Weights of a small mixture-of-experts language model, trained from scratch on English Wikipedia: 288 ReGLU neurons an expert, 2 picks a token.
Below are experts of layer 2 (counted from 0) of a mixture-of-experts language model. Rows are named router (the router's row for the expert), gate (a neuron's input weights, with its number), up (a neuron's input weights, with its number), down (a neuron's output weights, with its number) and show model dimensions 336-447. Each number is 128 + 32 x the weight over its row's rms, rounded and kept within 0 to 255. Numbers have three digits each.
Before each expert's rows: "raises" lists some tokens whose logits its average output raises strongly, later layers aside; "comes after" lists some tokens at least twice as common just before its tokens as in all text. This comes from a sample of Wikipedia text that the model never trained on. Tokens count by the router's weight.

# expert 2
raises: ".", ",", " e", "\"", " m", "-"
comes after: " |", ";", "–", "f", " up", "d"
router:078163147171088153110150152047200158092136130127133119091135123068126135104142159120113166158116129132129161111169120092136137178097146129142100163144102123150096149084123179212156184108165162158094155112189150170114135164122120126097146093101120188160074142125148111139096083077140093157148164159150057148088100157112136139053116139070
gate0:130144117174096066158084153110133130149070170133132176102123144085129107146114163164186106130110134094086122088150149137143164106140131088128169106174097123071132130202098120106116129125158154173139121128160125195091206142154187151129127153110151081196116143118125146154182099145166131133110169223117160077102129171133108056123179176167
up0:162056202130084127129156176121078059147150077123147118080161144134158190155096105104145138165135133100085076089145050129125108166118180119157161129109119166124176183122137097186145069128151113165140158123163174126144073162146097151135180151147114080135176153145066143103204181123188137151154062089081128144101124139109153110099062124137
down0:127152081138107145095074103060080145055105069126068164177095161111118142154120086127150120152186018195133165130128155132080099104117157104159159073164141161104135185123099108157120089125087085188103146106173171085155155129102187128118142108147133120132140136167181090007173156057110136108090095153197124127141135151110139097140142163094
gate1:146132166155166075120128126162111100071141155185110118106106097149124152138118157122118104140139173161093155134091125140135169138095185160167239133131128164156094140086153154079157152153194096101155163130126122115164119144087177138188109176129120115125141121180163151071115106103126090177156139108098104151119176114139113120129100121113
up1:138166087165138116130098158103129134153131092087160106121133148108100141129196112149104099135146094131129143154147072090186152128115103117102155114147066139065134044117106147120133094193187102187074185155194130094114129136095187192135074095186075138164150124138142123131095128131127059133135153120177059157155148135085172122126151148108
down1:060109104121119060116156121127174135166135108163155129083181083103071190103120113113059133147202192108075134102080162084134130110091141152131145050167113131122093096117173130095148076109129142132128110129086102171112114114198091154094130147111107140104150134177147131165101143165158149131117118145104118110129146135174066123122155146194
gate2:106122146132133118122097152095155159109094129102169136182078140101181080187131170141120122159152151092125091124184073183156143136153107188113108154170066093095067129106098128085154214113169143085143165165114111145197105147085132110103176083106073097204149177095120163155152114140087092147113120161140036145108152186102114125120150073156
up2:150160031150117138118185142166109098123135139148070177116108106128102140100150112206145094156110119147206145159064160110094096198069141140130151117139144155136081124105145169132151178130073109127102130125144148071175150200120146124118132162147116107136102082092092139080127112114108127100109102078089181075103147113144148130151107164154
down2:079117066151113078098075210102128142127095114134129091179091121115095166082107072146166179124153143096110124179145147151123101138074041133136108170144193129072156133164165132066074167150095150123133067120130090157116075129143120166164143170094177107106098090157131122109206066192124157116142186104079088132121110142158118127179126108166
gate3:162123154101139112122114125162119158123115149076138099118080095190097114153142141125131138134130124102121109132162151156126119160175137145105136101146176088156118130144156175154178146119125157165155163129168117127112123120128139126108143124103066185129111106127102116188071154114160160104144088097095045083097137155100084095159185177140
up3:157138154135129136124138126159136096120150142161131116111168144134143218144162093136167147154144105113109097141067188169108084116117116176144153145052159163133146158128173146089150102086108149106177141125108150146222133081105092154164133116083096147152113082107132102094149145064227125093161125166069145150103187122128084118121161155111
down3:124090167093112172091128140122094115181163133140071115102103123184118148149122109125060137169091124132120126126108142065128105141106158139141128113146082119152136164126141110180177060116057150085151114118147116144112173097137119075103090121178144118151174105140078128096091156110107060164046036115163090107118099139100186117141098123147
gate4:079150174121186148099178128153128096098117116121088126156157093138113117121152157145103165185188151132097108088130120134081108151132095077193148089211141107064128098149115116119169164134079181115106108134168065130155153134066095131176146172142140131172099161128189123154120140131107118115127222155155103129129140144150168150114076135104
up4:152077113148064156123074122107165123088098155157162148117082169137136164185105098128088153193173153063116098062136091165168170115124136095138097121153114134180170138116163186123084089112113134177158102093095133199095148102105142110136155127124047139128153156110132145111164197152084125175132140108192125069147087162079116096123141143169
down4:107100107116128158153134153173078154182133155162104175049200066186134164165169151085127140132137169146137114156154122136080090097127139156126162113121143148167168129150131104110171085091093137048115107162145122079079106160132109145120127114184145104091131123180102138149143068122168125110144116098134114091112189120204115151168073058126
gate5:138130162109162204156124166138192102143139078135122182144107186142086131132130112156076091130101152100115188134148168089172148120133189128084147089078151111109144139085121113177193107146159076148109181191171119172101100140113197113127132147139149099121098097165133182135137137116098088154181129062108109127106171103134148157147154122109
up5:122136098126154145126100086201078094142136138092155167135127131108130193127145149095078144159184155138136096129141063077139065104113101105141082063116146133133131096090132179144140117167183118095109129168119168168122078119124074180078090125112093172121120121147123187097076138116139134104106133074158104133158094187139155139067131086112
down5:136161092135151076155168116104134183152113177111189111118141132083108102107105130124137111160116097156088132122107111170148153108180128139198149070067083112148126123145095146132129120103100111122181141105105146097115158062156102172135166140095117131096135202185108117163144153129136098127106120143136152173136148124093086087148156110085
gate6:148108159149137122129174171134182177110115173153158152087128131074128075131129121162155137071099141113116149111107117132118173165097069085185145148177119081108133123136119131183138126072178131130145119143088153171147075067093119112131166059109157175190076172137123137155136091130167091107133149167083140154068123169134075120174110124043
up6:079173154099134113083105122123070109141191145077217113135110123166135158151078153146185135136144086155115145128103115100174119118093071124185099143104087141119159183098167081080176110132158130092157145118160092124172119144188079188174142065135195075071078126168107110145117148124125150174120159090118139129105078063129119195137110099125
down6:128197122165132075150102106154154137115092192099087115109168128135141031108152189141164110130147127113181127163140114115101156155170137126105151131117140053106170205151110119138159102149109119155093143091135117135129139118135170133102140188160147117147133171129168140097159108111143157173155119132117141120099155141122137085230132092160
gate7:116123147196101145104122109143135136173133114116085140146178177134179080150128174111128142142127101178126115123139154112089103154062147097145143110065136114063127148129124141177108153118135120121115127130149151160097155158161099124081110106151094175095144166122154108079130108139129137079071130155131113123118149106162093122100161114117
up7:107148123108163134159102106123131158088154150156098150093110161097117060133141081098139113163132098131099182128105146115167180111153187157122117134132148168142101099165192111172137128137112130170121114141143117116124136120149180176112145121104183104167101170072064084169138161146119104144083156071143088144142156051133172143145105134071
down7:090102164107090101118125068174112128150064124139105146159139128149136084091158109109122181141133163078096110090133079145143096129137186130100111139125076095066099173113155149139102158137099167082164115121119102129192128161167108133146118104104123135145113069139067120149130161125109142142192109166128120153095082137146101116142130093124
gate8:088194140150173187103136159159131127108174114088113076145088154130103153120108135139087144153121112197122103194178121133095162088090114144163152126106141137201132150165106071143126092089167178102145188153106141175137201104112075103075151126137171132153090133099156139131159103088108182155147079148095121120119137136132099089196087162072
up8:070148151158164141164128155074211157156089174102106180165115168063174075151154099110119104090087093169124104113096169087156130073162083098191132105127124126196169141121104147159206121115151084169077147130139081134199096093091145152155109138118102124130142130145144090112164108135126115121111135143132115126116080089177107149099138134189
down8:115116172106125085093095085176115155142134137129102163111132109130069127104093115121122170127138156105142119134135092080171224151102125138182103176135095093146152096193158150104131111167074170180106101112115097122123133039133092118103150138122167097151117133132119183137146140118104106055097165059145107112108117117063135165114069170143
gate9:139130127088148148093158161090096164119092115077126191091105088149161072132137174168122086166055148124186139158185125123080095177095100148105171080149086175171097146079149113178168140103121129084104091174158081078116135124120137116106087200138134136152135098063133147126127136153066151145134142133160119139117121178137101127163126159116
up9:142170114109225139079136110129111131134111185091048158150105182095178081146118197080173111149138135178178106142144148160082091133088165106142123118137116156125113206106124150091129103139131122155133139123126165154217112129152086141123105123164107140133068125135166131125096145106074147037148129137110155119109115121089148132119120106137
down9:149140149203139138105173121109099137096059083174067161105146107147093194158068164147121062108034190102087144162137179106179151146135169196158095125129156144126116100090177165112116114124103174177122153064100121131094122089103122126117139151086154133113114077097160097087143092118106136208093111122151119116151094153179115136109160109123
gate10:140094111157137163132124144079128143149174147137136192164132124076082105131109164110074117138166121087086113151117139147141182173091136136041116085155152143091124146097083101138085104205197077081214124082113168141138137128104125112175101123150111191134156134141128136078124134115141096147061161134159082072086091183116125149111043097084
up10:122134169192173172168147167213144105113066098106106119148155108137113160069127107139200084131127132187100099136101078084118100108124162155118092142169152123133125126108146151064155179117118120080150156174119102093178103169122090093119109128096109123141103212145183136115112168110091132189162094183104066091108098166198144148157117087129
down10:188106152131100098101155160157114138124113128118114102120120111091106121110079146139139151191135044161141132110105112076160089181066124153088228118135191211163135117198122156143103128118158118128104110087091113108106057148115096132099106131133172109171139105125144114174127116104149114135101145148138098174188130149065127081126136169106
gate11:126112185126128144127133130096113160083138137111119084136072114149097075124153135209088078172128126156191150143155179144125117151148170135122141158112113049162136144043130156186142173086105109120084147156111144137111065116188207134096125128182132163103129095170122126164101126120118146088110149125201098172185141091151166088169112134165
up11:169122155092134151138182140154113115154190114142092172165144130131138162114168134091176134164127138086101121110060123084158119136123130145141106070134119098088198156128155103149133132124119163121174088126110093111117123103140143147125163124126170147129173116115077160142124096111139128090225204071106199120124138130102054111110139149132
down11:165177120168125145076134110153126096078132085056144142132144081144200117174106118120037165117146142138067113061101130117103175176150076118176134122139196143140125147122181094073139130142099197089110128107097125149158159110092140097171143189121067136112143121148127040130139090121115106119138110063134126152165058146130092165112092128085
gate12:145134161132094108103174199081210070149135128122113097111140226128163113130111133135123152172085091144150104098203075090106102180100115131172160074131074150185152097180121159189178130046045094128104081116161141167114098173110161141144145140182144127118098146149149145133159105093146077125143203126163134160083097139115110140125125094117
up12:098070155130162136112070144100076093213144166140108097132181169085132143126130139108110052102098094108168120116072149146079205171121093152081130182167150135093128197159102103091137112116140130165154149149168138109158115121143116146126149120182084160122184137074066117104134104126154164169090144138154066088131115139107134174085159115088
down12:103146111164109110096135138118112058123091065171153067101115117171159190133145119156147206198137162150086096121138137128101152105149147114080099139091142082118125083101141133127160149114161165092169147091158169079124162159136121096124153132143105127120108112162159139149091214142119094183134165140132190094086090100177158178193139170163

# expert 1
raises: "-", "\n", "=", ",", "|", "\n\n"
comes after: "=", "\n\n", ".", " =", " t", " Be"
router:073084133115141118144160136154099117127057111118096149141138172188119117161153101163094148089171121121136154187118160201142151142189113104092048173148160136211137108116092089152152116147140075125122056141125087096119115049148182181167130112103130059122172117140113134101138084146083201121093165178123141191094081139151101109164107111170
gate0:125118068084127131107181172141139083142106078148116083146156072093090114156130149151149112071065085157179097129111158163102137138147138118161123185110177103111157108138145101160134114190107074132153117098145160120071141069055150154108159105147114092089125099122156121057129067148133085137095126083152140088086179114153088106137109118116
up0:084146054213133107117085125177140079127145067171135135091094127115120115145096102129140089158144121078166074122124087128147077153107138194103081082057071109155117179129152103128150127125146124051126133172149163145160126102126091068176070083090113119118148094120132139103128121099185157087103102122128081146152136100172122116091106170119
down0:097104088156123142120152089207137127125118096111159099154185168080149198130066124062116121042051110114113100087122086177082126151140103160144100101115181087158065129106118068121084147140105136132080141114132104095103112078078113087136141110093126159168142139128125086115100169125128191133122176162086108163075135099167144135161119141182
gate1:125107122146117149151129118174070094178137143130098070137153143146127092171156131098100150155154107116092148102169079167166134146068190160037154138110144083121177098186114143097113075133135097213140127110138090084120136092150119081182137225131150089147098089192059130097140180141109134090125139101156139085127117113145062143046085115051
up1:128188110180188107169155133093126108133159108167211134096085077119167075145108096165125105082118116159129160105144134146129106167169143161126085121119084069180143097064098104151166091106168136125119104156073118124137129089157111125159157127182128122169107167106160055120119107135172153179100092124158138174169076065151137118131149094107
down1:098101151152155130099120163154123098173162127121152075129067132107148164131217096092148168130112050075144109150130170106139165131142154168152146167062142192118174105131147167104071108164170118045137108126099141090182131088150111113086069133134148179104162152129110166126117124104154094130109117124129109123110162092105110076128133144086
gate2:105158177127111138166130170123150104120074137122102239136134171067105140189092165123142112078152072125125144194128138050164085178209139130114125148097114125140122082172123143114141168142107160108149169130083108110166156083149181096120169117124063126117153093096186179132114151132145103095143100191160152128059129126086176109102145091086
up2:098139142118058105145132149096133181126136119123120116174139180198133104099104127129121167141123148108062124159150083138160089119126137103184172113161137168119151053084100127101103109090112158165164115096134189138156182106099098129145115157085155162137101143167129166128106142138127126135163133106082172159141205162185104113156137198065
down2:146166171149151120100149144145132173112140105152173111092083053153154135117148108126119102119195147104137152038167189146155149148117106159141085125117113108171128143152119111174188121151141165113126134218131145134083152091167111218151097113093108111152157138165142136113103061093122138086113133114154147112146126154230105091196111133105
gate3:167110133108106134149207143149144105212094125135166142157114112096118143141178108106144144163173095107154136144062132116113141182160131074053096109099181109130141176123156137126101123148115126074138188138144075152113150165177111131075148111174121100132181135106137102157118164148135123142140088059107114122162137181111106087130155108136
up3:110145037128133069136169095142184179163129169060160128126193146099097039108146047103193145082128104103099133117124142127126089127125130096092160127184162126136140131115152200129158148157137126086078192123168139168119122101086135167115197068120174134147121130114161120141166088104091120148134138103179133141106111128141155124148136085086
down3:114133086168125138090071129133086136101138170118129093121155122129095117107119106129151172123115204121115132161185108128162131141046063149214110140127225120133085133115168172151092121077124120208051054154133080151100159131145123124142185193100063059116095101085095163198190098115202116162157140152103065145066121053100128136141107159077
gate4:059070184175150199165146100141078102131158101111102173131173122108101128071108112088125077161154121086123117137157115190144114161062118083118121123142086110141084135128095098070091177205146140127147125090114127089086131141194135102159157157155135085163119156111069097146123106121114103110159154145092138116171125145044090101115130145125
up4:101126100166143143072093180110157123132135148123135159186102175103108053118129110107089158132163075147105202145117138151124127100168158117131089137183204173104096194099097097088079146093113106209113120080181140157173124132121155154109106114136106162098099126103116115098132124085099080143126104159121123152123126156125123146115160120124
down4:088146140171100116108161149132100096179143172172094120149082160141107120134179114104125158098106115181144104083105114189096097143133170142132118110150130087109148094127094107123146177128132079148084156116086091152098118079150187058145156156141148112101094143113076141126100118112148135160142126074105108103192156105106156112102138134128
gate5:113123142135151104170108162119135122127155168128100188129106103169135122137162154150058086147121147123156168143151117154126077140121088168137117180074085174078109187174185094146122098114055178172075080120102087140110137118081124115080070172160146080144137066135106068061101098157146108133159124088142113125073125096117115143202071126154
up5:118152119111132110151131124102141097058148061120104139120197105168086148144070126134145112125119155134107136155173125138128128096115146190148160150067129113100131161125133117150136092144134145189115168100098077142097137121182072156147133116115185103142104176122057170126161137165094180118106126198115129143129170087074141137138142115147
down5:125098117091150114161109145110145095116086167077183185152136182175123137132085120162144089130154090210156136117118072112124164144178152202092143156141164163137101178113145081150159092146112162103156116123155114096136162151095111133136158136140122142169091106165102122128157108176124106131086117163111106099071202114159149148185124136139
gate6:133157122129153104142159105117114087117164157135157072144166156127240105127099102126093147131153113117105168134183152187130122140131124144152111159111166142147130118067112133137178150097203192094168052127128123212077108181103131202121102093202071101139228101115101173127157084127154102081125134167122124155113127116112092134162126137138
up6:102122129075117091165100094161148169166192117125074177174121111144110121081144134106095183116092148109111119103130115190150096112077111051107098123129098122116101115093147067095153106142093148141125113167150129096175123138107105137163084148145206138065144153106139162145045116060125136165107087103095072138118106137118090145124173161076
down6:186094166106182173145210156097113124135132087119126155124165158144038209149176138085167149148134140129079159186153142048150139132134195141133108094120139101116105123059140083126119143176035104118137122121118091165134123146186113171147165123112143121134178118096174137195146097089116152131096108071112166157211132136208098116128121108105
gate7:139129096106159164115154138224161150098066117149077159107182140143233123137069103125111141091092139095154120174107143168153146078102107120117067134131165195100134092164185078093123119155087108132111128078097082161113142077190144139175158111201187083110154147051179115133127075091104162142162164087091142123128085153095175109145148157164
up7:073132092075140125097144134117143116124166116169075103157176087119153185146136096126136116172181135049096156060155107108181096095159068080178148125128081152113179070081186156151116159114164169142111103182127115173158128139137181102084166114196160123215098128179161071109172164099143109129149116114166151177150151129133103135120088147083
down7:085139164121168088149076101121092159119109110128127081137183062118173139148210094102109180104090153138167159079150069095154098176143094118097124189106124093102132157171113180129113116138140152121133170137146116095196153118108143112178127085180111117104147170102096130154089124104155143144119099155137062102144151179142143071118127177116
gate8:108089148165080159116155124136154153124106107169157121128156144089152157138154097140072201135186125050144096127122150163169109171107137124138142150118106113120127131148050138113192146117166127149118158147092162128074154091102151160171147157136136163128169106152131151055106109090161094096119162146115182154110153074121122144093161080114
up8:143098123101075088127150166090109144145094180168153178125083095061135119146080175117129127108155120079095141059087143073098076138121127094174093121118129182149113118175065133107176135136106141156157165171175085130144101119119159082097135102143152114156091134134094153075109106132158081136117132094130146115102086135106146061132094130144
down8:155165094146144157143101078047120114179111114159198085130140085199140133113110145126126154122066153162116118165125138162098144153089100118095140097087154124078092168096129105098153152139080120176133107128176138145166088179133150128078125113130115164160128057133116104198130191091166209125172092131161166140118114108144137157065130157131
gate9:088080150144159141061135126177147129116088057096151098129144171126072100104135079163129124178136123131174123146187162150093169161109114133128080163037150131132094157148083151101094190087080092159130101098138130153148145113116127106118123163192101109113123148138139119124068138157118141131121174158120053124080144089090118179081152072136
up9:139153099095107175126097131198070164120132121143166091119099111105129165165143112165102167113104154131180122102151092155111140129165101118120181131162110130122078088098122213126164148100105164082154082114119147169130081137095141165128099121110097106074149094137103182164107174116089192099101130147092104067150112167166119170129072088167
down9:161130146072171116120110065136098127130078106077113133127165132076115072198123091160156196124141148141137097117166096077113127181145161124119102108113121139055110162138140138065074178093139128166130165119142149133142179133116099109114137163158083113081131132121086153122163143124168178166157129202120133127171116102129080116166176110155
gate10:104209133163108151073137139107140105109112145145085148117213196155151072084089078082147130117139097196124111173159157131137118127157089138101094133104123124126109174110072120164123125109182099142125149108120104145090129067126182144169080144106157092152154148094133110177173180110133139147157174186164184132144130145171155118119131076111
up10:126130123079116174154152109131164147148130139150134054093154123135172093131117144111099137092137080097126122114112146139115105159137116124048161153058121125142164102141140091149129145167182154055128179115129125173100097139107099136103117096153114094104090157045078152155168097163111127153064140073075184097141102088117180109155098158066
down10:115122224097135122138105093177104146150131168090137179170085149133141089092113203131118157115174137137052125056108170146137078069157069105129120109143176174156109127105171075114125170107202103164152122130135114163136091111147121110131112090119128099102084085118097136110093136134182130161109167184114069134185167144096205165054098149107
gate11:095134075100137126148074106179141122139096074128138076137127112133167099103097118121165198169149094116132158064183124081167150096134126111092061129114092098077151088107116186129107157143148097112064127082101099109078151076089168137092088115137143106182130161146156098145167103107124127127168123104106137172131137076074089143144122093100
up11:145136172077193119100100054155138117127104107145071092101105101109171101142148089110171103147135135152163128187144115081124140141091155139096057089145131206135147131124096123132133142112137140146094132135100096162121162088120085095154099097129084169117100134139193096062124101093172108097162109152127099146138104067106159085162157159132
down11:110111126130149125137132154126135128156073133143118117144145113141119127105137171137111096156099161162131125135097081148144119157100112181102182143139156146102124149129142141198111116144126104140154122173154149175132161118124172207156149136162092104153083095130119050120053174164110128147101160128098124087077140106206138083134132084126
gate12:167111190108156195094136132189079156151156097170114092142223125150136126121120122169141054183105106111109114117169210199139155065161133138110111083130152156128166127094111131146105160103130152119129132100112165148070116149127115122128120099123173145071150193143116112118156058167135109159103140143106136171198135135126158109106092082121
up12:196166133161159134123099144174044117136105049100094156126104103054091156126146100129057172127132096101129109163099142160099130096101132123161145092104122161124128130103118104106213168169078095140144106190133097176125155158151136153124083100065117164102105093120092141130104178125124073204133116140133069142072137125180065045137123110174
down12:141114117161147111108156122147082161171142131084134132146162081123183092141095159167097115124099141145187120120149137133144187110136219124105080089171151132055124154086152074150160138131138082145122109126115186095082137150124155148106070128111210146130145179133137140075180156130139131208106087135160087174120076165049148080119147150125

# expert 9
raises: "-", "|", "St", "S", "A", "Member"
comes after: "=", "-", " (", "\n", "\n\n", " \""
router:158146078138176086159079125075173142100176142140145102160102114171119108139131108167147106131122143160109096090157169088144081185121126174106157111107126171183125132138134115113062125129169135136165155135148145133112124094153147076194090102144108115092106078129158103138119122146163167164147078115106126143131120128118146144064139079109
gate0:136080116092146085132166104107126162094106144139140144162154154091171156125070116145148164080111057148135153171070120142098126081137074086065133163150165132078129151189140077062150128165156142135109145175133102117120125163145040135146092130168098188117164115099134113119205130147163153109159118070107127164114070159107141164155143170154
up0:054146163141107115137129159088074061134127075157174156063129169074065144118147130141174083138129073138167152129118108137117130175138082121167170112188116082172088122076112121140052067110094185105114100150095134155095121183073173093123125108080208180075137119191099106187130147160205121124128113130085156120101129095170091111150069063073
down0:117153113149102067133138113112153089124137082118188145114120148120174142093102164073121107156194181092146182102091154096104133135216117185104132090083099114162160129111143079134087148064116080134128132082102127171170120074152145120122123107146077122118127136096101129117139133157136071212097076160123120065105163141114168161117087116158
gate1:160120150115195066144119166124118144131098140102133136164062099141112111113155161142156170103135099147161111108109170134114165068127096137119113171110103123092125097126121167131180112136139150130117132102163115115134034139146103138087068142144104145077088083124152137177134070143133141095171085109087139101102120115221178194143124124087
up1:102114089125104104157160126157123142148159051145136128107128137082172065090154151085141108095124143156150148137115111121165160155179166078101105109115145059117173145099103112119178155117110119188188133081145119081129137158134084096119136182123188123153100157141138131148148122141122103151101101190169051126125111141138125099151145138152
down1:129110113102065139173121130200120083103109105149165124123183123130141182092111050117152176186131131154076125142156136105121128174148176203144179126133077140158122130115111152169141100107192163122157089027142140138191133124105100094101098091141141166169125088102138139147063116147160093101201040113093124171051117191088084153154155171122
gate2:187145126138114110128159120147058109109118130151152108104126130152059163114119117103131099039106077123133159125129182113141113127091132123099089113135169067175083158156140195138109193106155117125134104136105125127090128111143104106119155113072110058152145098097120123092131100098151192155169163127103129146133145136129176110149126152141
up2:134157171163123105121111130122127129134150137093096137149123135125159137153128131141149075130079136085080125085091068102115154132106096137176164118172109155106100116177137143120141087106113134101132116099114125081130161178115137139110113081101123156122107159110166143015115114117178138171099116128164093134064141099161132171154124163087
down2:151117158125146154134095109139133170145050162125182099138095142116092146112130091179165205106119098191119147110050145154122078144150098111088118162062135134112106130159101124168123091152125153097092130097150056100186136100177122081155143156145079066180153093114087092134137116135152119198134145158157067126071168103142123131089143142139
gate3:154099102123118155170144133220090142105111128175125055114105124098074123228100118133137073173071140109189084133132147131077089114113102129106156172138097109103144198140155108156119087143157166166170165130110159161096088123153139160192161092081080140157118100086135171122192098142169131135057102183119204124130149116184165130092103160171
up3:126135147143082124080122156094157165105171151162139109126138094216145128137085105118148102163120045101150190144174087155132130193113128131083156089120200136127140134164143071077086189151127157084118147116140156135131170169129131066126127139091160134094184128148152063143131151167111132205189083108124103134189103138153083137069154146132
down3:094156088199098156147134081146132095136125117131126137117116191145149126122187140106122134155164082058103103140171179142090120115061135137146124070133138119106121128163139078101167117121120135154133071050117087099186061086117139096134127123130188100151131156140128162130131114091140156125108134135137133145112153140170167085167103117081
gate4:185177134168087145090098134138114091038151081148105137142113114120149105067143104112119136075148166170170146149091170096170074059157073151097132066114113152084168163143175140118113160118130086173173111155065151123118134123130128145178138085165062079103170154096141149137160086164134102140153136152184116093069165126112100138096185108172
up4:123142177133117116128116157138107123160141118163101117160150115129182122183136155098176086116114129132166147122141059202115110067059116115079099123164127149148146158096090070178186155186139143085080084166118141056082121147125096120089097146093179121144105106129149136092114120135102116086110115130137097154143104102104156064161079081137
down4:069058154115168162162076173148165107111122124148164100121130141103161158140126100134140110149088151144046132073149127067141159169130111112118116092074160111127127178145104111097125154105122157114176136144146108125097111116125149112108144185134166077154142085094137085117170128141131145162176073134115217133148122168094147129077124153142
gate5:158164130137152135119147080058119076126157115114147181161104128146159139129106148164147141125089182129133143131151140089094203123149100104146143167097167167170122129167148135148123127085140092170156161167082088114077117119168157049188144116105150136110114161136116150110071129136142094154122181149113060140135111095082114107122121142145
up5:132056089094088131097155113145081132154148113088166122115107134150133133177120080102125185142095160137196134181094129157170107082126124127167120164165157150154127146145120130156119114169161183110075056118140145171067113158147091096141119156068176153085129134086119175159077083071142122147116125168122109126139227125170099155095123080145
down5:146166193091174155136150123082153139081139137091131142142099104138148143144143097077107121155201103187132121131162205170127093181184188157078119111139221113084104098160130125194173156156133118135119107085134148162134163103144137095161145200097138134078188075136089124166094162124143079144211068142134155083115152115086146117150115129139
gate6:149140107096215076097075139131060140143205154176200157186196154140111106156210128117116178170094109142152181153136200096164149054178103129099161144099162131104197124136089154146096141188129127105137138172167108179117163121075091071103158130122129109126132169084121123097076112134135142088186135105147125164189148174118114100049150136171
up6:109117150133223087095107154104175158167142141126171122093184163115127182165090074141107139054130161180097081093158118088129106170105166144095104068073141130141138133158151142173137132134171088126158108095144150092147107118088090160143131148102125126109103123106095121158116149172053152158136170134104163084126162059123090124119116123089
down6:121166158124149112122053144142100124102116199085113129095175098068116217073113131132143086148130128118111140138051094106122119111139183068123169102113148121107138116128148124124094121112115122135081149163141111101074094124077104131083161053140077123110093164132157124164148147142158148101160115142138180179098133130102157131160084107078
gate7:147130098168095117141152145096168148112149155173101117155110142102088104193103101155087107112113106087137092094193097141118149142149069139189137117107172129136167137157098121156164143154077150105120145125130108118164106112116077101132123142085100174170090132077171154217125110137126187153111141133110113144124108157094137127133143139105
up7:079141132116136090184171143125133072096130161056158124165178076108111163118125078119147074083133129063120132156093090186100119062127127137121165174110140166201162174092141188149090108140156078106122121160138101161095139087088131199174102101133136105156109139185147058145159129099084195134192136192099120157117179139126078183095131144069
down7:099144210058131156121150133157141133102126145130141144110144144128093172079161112137183065122121117094109123169125140146081091145138166196143155168096169156160150117141111117109133157087193151136090183144148036146112125077083150192196186148085143093165172094110091162186089094114135160129102128144105156140139083114147097066092189117118
gate8:129104120120104152146175162113143134177123110108167102164136109169104144133124123159136144130123123115108180137095123140176120184176133142079128100122151124086112098070131107147090102106120134139133109140168185182080141140119167102138107131179088096090132097199154147108143136133096125171051139145159102145104078140084156170141146079126
up8:104119074086126137134085148078131175136084106142100121173157127120170161106125108120134147120185185126217144106099111093111128140144116073103100159120171119157150160077058115098125137112098162141041163134085136101115124118122095140105118092109104087104169142137060158108126094185150112067106194118109085127162124116112080102159128119146
down8:191126076101148123142106122070092118100159185138073122092187064148097159131083132111099098122111091131140087200163104209103153149078099157074147088128078130179148135127123109142202118061131048127137156131159155147128085112068129133084085143106117146114103142127163147140165069141134136147091163129101104116171172154150121082128118133071
gate9:106152157138183165184157167102104128126088172116150068098162116151168091108140143172165089084140107177191201113106069143093125109058122145130171112187109126129152159164139168080076138125168095135106100169158092134162096096095096153041090086134208119160150104117139050171064118179100092131102134070133156152108173123155023125154125113161
up9:145121105115114117165159145161108130165078151183112130141058122168163115120187096164113133092109118117118069117090102065109130085138121177124116151148081187138078130137129038090169088131136137114173118191131154087101135151104126122139148124153142142143139133117125126160173165174137106144170160145157101107068133154151159171124155152117
down9:181073127151143170137143107061091197142030128133110066148100128098152147098146100154074055150139076102137180136106133123103139153137174113080127111191086086068091174094066111146069183137106117068134153128115150137156165123110119127135123088138122133169110105094123087155086114144144144139121044140097079158139090124119066153138131185149
gate10:127099156143137112123146074145123116150177149143160153174137093140153127122151076084093170097100109100143112142150166178125154091137114153131121147043092115180122118157143145126076118141147102103132136136087136214131192106158126110122157111141132175149108123144106130120164081130151145129172179109098098112147142079165075136089144144132
up10:128085108109103163177119165152096196183152055147161151220138118143112097108187109140142122167172068130138103147149167062076148119097105139152144142118172147145107115165183128157171179121116120212216092096143112092114057147143115141126153151150116119171083116105131127076077167153091190102123145123141147124125201145121175142111105087155
down10:105099110162095144127156184108122163154157124115129114164112076044131054095127129061083125150145070074171086098108136162093144099148053158123126207116129187140114145134104134141151131108133056100145133126132109134163102130144129142110122106136096091129082071123089122029141123140143105118105141156164138160100170107081090126111068103114
gate11:166119117191129149139129131143148144121081141136109088100133173140127148126100183136105041107166151120142168149092198110145141163141154144159113159050083155114150136154118083053078130050135133118170117117133111155115096079062109137183127185126091105139117151115143067141131084119138139136005127090091091102099171126063141144149134142179
up11:132058064173123135072162188132173116136122137155103131155143158195196130120103162186112157129111073099160134118060147111157120155135068116170113156115109125119167085145141150090206117117100195125154085178082101132097167051102151105116157168133173124104093152091108094138188132137145144147151141101161121148113137130126137124123125140112
down11:095172090128115149076114169034099170053151181150174124094108098119139113137146138115142080075089147134163130192102115112072069157149109116150101158176137123098046086153167112112126129105105061085107156142099163152046117170091146109141140109111183104126100131105083093173098126129173088089151111157126167125108170135094111082163118157125
gate12:127141063149148140106093092122104095085130085122142136129097129085104132114116134168119105155117154065179138122153187135079097129107102054151164149123150107166153124195092095101099097096130161111117078123097176156171072125069114100067201103133106128125114126070160109125086074146131178105122110138203056169053117102143138096137104169090
up12:172112126092161130129144090182114120083117076057105196126061114101117116111136135119166122132151091122105149118122149072155121171146114093125189107094078175090147150100127159097112090171147148122075151142135135176148082137148100098123139136158111159130122104061153057166126122100134080111084167127112108160158108065091101156083066136165
down12:116183103077132141089112103106143113169147167187100113119158125161142160160105064116133057083162178133069168192153139108115152066169100175138150190141107107111102108179104151154079121148126058074164149130195166115108128123100103107136090142079207126126112127152129158095118140142133110090098129128120166115143124075093079128140095126197